{
  "n_layer": 18,
  "d_model": 256,
  "n_experts": 32,
  "experts_per_token": 2,
  "d_expert": 96,
  "d_shared_expert": 128,
  "activation": "swiglu",
  "moe_layers": [2, 3, 4, 5, 6, 7, 8, 9, 10, 11, 12, 13, 14, 15, 16, 17],
  "n_empty_slots": 8,
  "router_score": "sigmoid",
  "normalize_top_k": true,
  "routed_scale": 1.5,
  "balance_loss": 0.000656,
  "balance_bias": true,
  "init_std_router": 0.0178,
  "lr_router": 0.00148,
  "n_head": 4,
  "n_kv_head": 4,
  "head_dim": 64,
  "vocab_size": 13090,
  "norm": "rmsnorm",
  "norm_place": "pre",
  "norm_eps": 1e-06,
  "positions": "rope",
  "rope_base": 500000.0,
  "rope_fraction": 1.0,
  "qk_norm": false,
  "attn_scale": 0.125,
  "tie_embeddings": false,
  "parallel_block": false,
  "init": "normal",
  "init_std_qkv": 0.0412,
  "init_std_o": 0.00686,
  "init_std_up": 0.0412,
  "init_std_down": 0.00414,
  "optimizer": "muon",
  "lr": 0.00604,
  "lr_mult_o": 2.0,
  "lr_mult_down": 2.0,
  "beta1": 0.95,
  "lr_head": 0.00941,
  "warmup_steps": 200,
  "schedule": "wsd",
  "decay_fraction": 0.943,
  "decay_shape": "linear",
  "final_lr_fraction": 0.1,
  "batch_tokens": 65536,
  "seq_len": 512,
  "doc_mask": true,
  "train_tokens": 468100000,
  "steps": 7143,
  "dataset": "wikipedia_en"
}
Below are experts of layer 8 (counted from 0) of a mixture-of-experts language model. Rows are named gate (a neuron's input weights, with its number), up (a neuron's input weights, with its number) and show model dimensions 0-255. Each number is 128 + 32 x the weight over its row's rms, rounded and kept within 0 to 255. Numbers have three digits each.
Before each expert's rows: a language model's description of what the expert responds to; "mostly gets" lists some tokens that are sent to it at least half of the time. This comes from a sample of Wikipedia text that the model never trained on.

# expert 30
Description: The word the after prepositions and month names in dates, such as on January 5, Founded: July 2015, end of the year.
mostly gets: " August", " January", " April", " September", " February", " November"
gate0:070059179165121085097090163108132101149113145152096115158105134150110103147132096116123194132103177159094103176073150170096136139073149140063134116127142089165086117091119123167120163113108154110188163119142094090071056126156186125105055090172122109124127094191131120116105144103170096118183106119147148134112160128162168142106127122144127166166130130105130131195133143107099099123167095116138137121109168163145128117151089076212113164139101128168091113127151134092075115138132105168167137117112116165137149077117107204143134149111140118151202108113102173132142093074143103120132105092101144175106103075143168096092145148166114207162107118184095132157126097148102102119126154152059120155135103088175110097092091101164087169111055147194153203152123099153134169183096075
up0:157117106117148172106133040116119139209144119125147143063138141109096092149115104107132114160140139116125145135126143171192161195125099179135142124101118090150074147103130142129082131102118098128149131169113128151200087141106149160088093157108185085083140056141130154096062110173164057116128095117134096141135186162143079147178082156140165172135150090103115148127121065075161124097090158100140085152113147157114164130173132138169115117128113132143092139153156106109150102071142137178110156113146074128091132118094151178117169083148142079160053108129072146148116113113173183060180178150115138179065114116146115127144111114089144137151146078089182192112124092101160121099172157137181090107129153109156183184104123115149155164115096106158141105091113159116116198157131050

# expert 14
Description: The conjunctions and, or, but, and infinitive to linking clauses or verbs, e.g. "started coordinating and launched", "effort to forge".
mostly gets: " and", " or", " &", " To", " not", " to"
gate0:110126136189144105113123115106100067140194155132110112144135154205138088140062102137084140158115124115152111143159087132117139183121166117107145155113156143124183167134114153083093109127114121165114112115112069077108113119116147127075143168112148101055121087176074144214190076153134118140174194143118115132134108043109103133141049085135075138123065128086176167114160117118160116139085148083079042141144176106121137124101138167110093155093086173152174144160093132101162139090130096130102130074098105071092122061176150161146122084149153135189153107119149132145192128163139053101128150130162150126130094100136128161143087193163102115145102108117121162104125126135103110062192158124110117151112184111122113103080130168121132095157142085090174128150088125137092161109158152
up0:046184143132093136173142121166063117176171143129151128198145167141161124075074068151107139117147158138182087186127106180151172125169138170112113123142066156097156150111139127040128147095131147147121136091127126071135129125073134124100165095100141130156159152088127114183184109136119077169160147087133108089169129113125152140168119116171073154076101101127102173117120134148163098138113126123105084126113186155135138147095153205111093159111045187169143226124114083100133181107087101140136134104119106070171198117150097160117079112175215112144102106161139133126198116134149084121105140105144171125149138117146135139090103131203150114110091115129102126087153134136102121143138097142159169180131147106125114135140119132115134079156120051088137142164089123100070118106134137

# expert 9
Description: Pipe characters opening or separating table rows, markdown header dividers, list dashes and numbered-list punctuation, as in table headings and rosters.
mostly gets: "|", "|---|---|---|", "|---|---|---|---|---|---|", "|---|---|", "|---|---|---|---|", " Phylum"
gate0:136148119125105077130095123127109127108188118182114158086136113114104186092178089191137107119100098130131149140121181153135130104117134161130143148173146173106099135139075061152156115153138175156081151112147141095168097185126147149129128084129110153134123097158127127145096085080110142099155141126112138122103122167127172129225131150109136125102150125130101160132095112163143096162104206106146126147114108079137185150088136078109127135146112054143148130164131090166118127090172063102173199189067094084102159132139133125140091161160086073148116137120152079091077100115154149183188117123129124089170160137064122108090031102140177164119097126119103142091166115121175124134090100102147120069200153197159116125118088171120102087178076185111109143105118073114136197159146088
up0:071157109050149106134114128192050209126132109170109112135172200123100144151132098117143050116118108091134157159094150098168141143170126133172156101096074035140114181129103114093097079094126180087106127098103099115078034150134127059156186109145103140101129153138101175117133189142142124131095082152104105089056142167146053123125119130143061130151124116144147129117107133091092060176151179129117134092130173142114123126140128120127096177124118112123111099143172067107098117134212128150105144083155183124098101130071141148177146156134102172149177167121159117146099135121093137130092163149122115116144146105169158088118090117164141127146076147136106129102163103134183130113160123128083103121126052141111074107200121162126145116093164094103130108129106141134163131186116106

# expert 19
Description: Determiners and clause openers starting a noun phrase, mainly the, The, this, that, a, plus because, how and every.
mostly gets: "The", " that", " This", " this", " because", " These"
gate1:148115123149100038083084083119092146092167183132091139113125154127165129152191145191156129105130109118176147117123145103132150094101121143123132152109131168111112125107111124091154135145127180159103096159087166129176076125126177123126137111135105128080176153116137077113115230113107118091163161167197054159145216085117147102130127071184176114144163157114110116076163141124133072125110153110097169141150103123151099132150108063173161041083097114100075095173129113121147144125143140202120132150121120135104120090109111123061129140095113089104157146144168126189136138151139104052126175129130140147126132135179084133133135161085142183082127122142095134071080122129105091113147130101187122118159180134163086092169159130123102086149136118144124182088079127114189068181162156
up1:149160167114168090107137112120180160057130126140114099128129114121104159121139144109106114082158086135081146115101072160127198156125120106107069093155158154161096129117102154090184206126132191117103129121154094121142192018137131153102128145092157158144151119148102131157134123163130116080103108203127078120109182159107131161150073119131135124109120110124069142129137150113168134124094089136121138124184111120154129151149071122210123100165097148122098095159106171149151164149161205128083141244115126130135113055158131156148141093114184103163172134113069132150115156152086144078133116124088176085143122122122119155138100145078081131153184185122193147120093192134076122121090160201092138076129172125097111155124141105121145099142132134108164128092083118161114135185098165

# expert 22
Description: First pieces of lowercase words split into stem plus ending, like rel(ieved), appeal(ed), dec(ide), cont(acts), plus the words Award and list.
mostly gets: " Award", " rel", " list", " expl", " exp", " pres"
gate0:112149134084134140072156125109158099112114095124122172097164103133178108159141101086064160145116123167141122155077109085132093123173181052110149145116120120144168090121103152077148126167136107122114164114139153081144123107143121099117084109102129120124113182150101154099139250142103146132106104144128100111132108137113126137092068170064155155124109139106111124079061145089145115101127190127119058148105146022166156138161164138127144160099116105170090174107178137113204097151163138176082118055137098100164134163097099142152144070144166159161101135113163111110129166126093096088125136169150141216139166127115115141084123087136134146133085127044217072168124138128101148139167138136135108147161198144133163183092131120125116148148086143100139096139056098092150160116130139
up0:139086102122110178071153187116151156119102128102117149150167128160138152137111129139109060168126113126143139187136138112132137210119122145069129096123156163038103111109157110145184049144219215129058139193158173140114093138132162107117167079119094148156124111105163143116108124138093130154194177065190092091144063129099149178147131132138116129153214167102150128124115175133092154169115112122155073136093074128134112137164155110102077206121120134127107141134113052202151159165123165143108111158128095097111122156136126144187092093081139165167202140115144157116155165142179154137118085134097092087089167159111092115098152151143109141130100120097155146151105115146093160096156084161101162168113114108136113085152120108123177120124169145135129101148093113163128121147169159

# expert 3
Description: Colons after infobox field labels, and prepositions or list words after verbs, such as such, including, of, by, with, known.
mostly gets: " including", " such", " include", " known", ":", " like"
gate0:096110165132127173128136134105143063150111099122096105104116138139089074117112081117087141124126119140140079088136104151077174112153117131123095133115143121095111151191146138130092161149103135177161129174074104126111116102118184123085123197149127156128167196136144109176129144034068064180102120087159182113111158172125061134098183159122133125105197121084123149094130064112133128129118137131213150104128146091114075148113093088159149168103136165152131109126178153113090070133161147136177139143107065102096140139130111143111114101178130175150087156139095092159152062167138143135146146097121157114190149123121103133060089147176158194095142141147188120158125110148094089153105169179102180127128149107200147089105116131139113145105098140169169167099128147115076117187159035
up0:161125111166121088115151107080157163156137154122084112167135136124136117129096125095144104135115153134103115174171142060109051116164161117155199091120152152107144133161103177170129111154158169093170173167148165167101127112160122147122138145094118074127092123172126159149194161142153121143130149117115143119121078108108138175106122085138151124171087166137173141188119200141116076149145164154156093122040154179145141120068092108138113110101141204098128094096163109136142119156210143031113158116111096110163142149157135125117207116151118165099193155125136225173160155151137106151147130121094152040077147147138151107146138148210143152176115092102111098132095172079108182142133095142158109134096155153132117195127144167079152145144107089122096155130197126122117131085121130

# expert 17
Description: Prepositions of place, time and role, mostly in, on, for, at, by, from, under, often before the or a.
mostly gets: " in", " In", "In", " under", " during", " On"
gate1:127173150099111081198099112210173198139149139129128116107148177143129212089206134138125118117142161112177085107160082161123145037178129156157132072117107093150071157139160158126153098133176086149159081145122133085092148081051125139094093120165099117101161149126157105114120144107082109116127125101135109130149136089121104089177132165179129198134140097108128168135116116158121170099132096118134086181149091180115134133139095178113134161124165143146114134118151171114188151159023152126089133074065125142147147150151110167113139082135086091123116148064136116174082127112126163118129125115120098089169141124141188151091160149098085142054139127137109141135078151131114164101167153163072129079114085153136121126122163116160076106101155157117139123089115124081168125139045165
up1:127153114129143089173156146080155123125150109136080120067159114138156114134146173049124159095117174125115162145101112147147108082086130106117086108133109090126078112122218181157174074122216060133164112132161136128110124138166174136123094128095111147120172111107169115139126150122155122123106109144080157129056231170079086137134162115104127120167066127147114107160137145106143124083105105088193131111069160125100133089110160113180127139194136095149148156100143086178160114090081119156132150091112062085132079110117046139095179139145072105198105138090140140109120154103109132152159084113162143142140088065122167109098134096150130105091127198158124129121125153187129158116106086176051107163088144151085091134103137092150125116142117111138137170063122087142129093167139101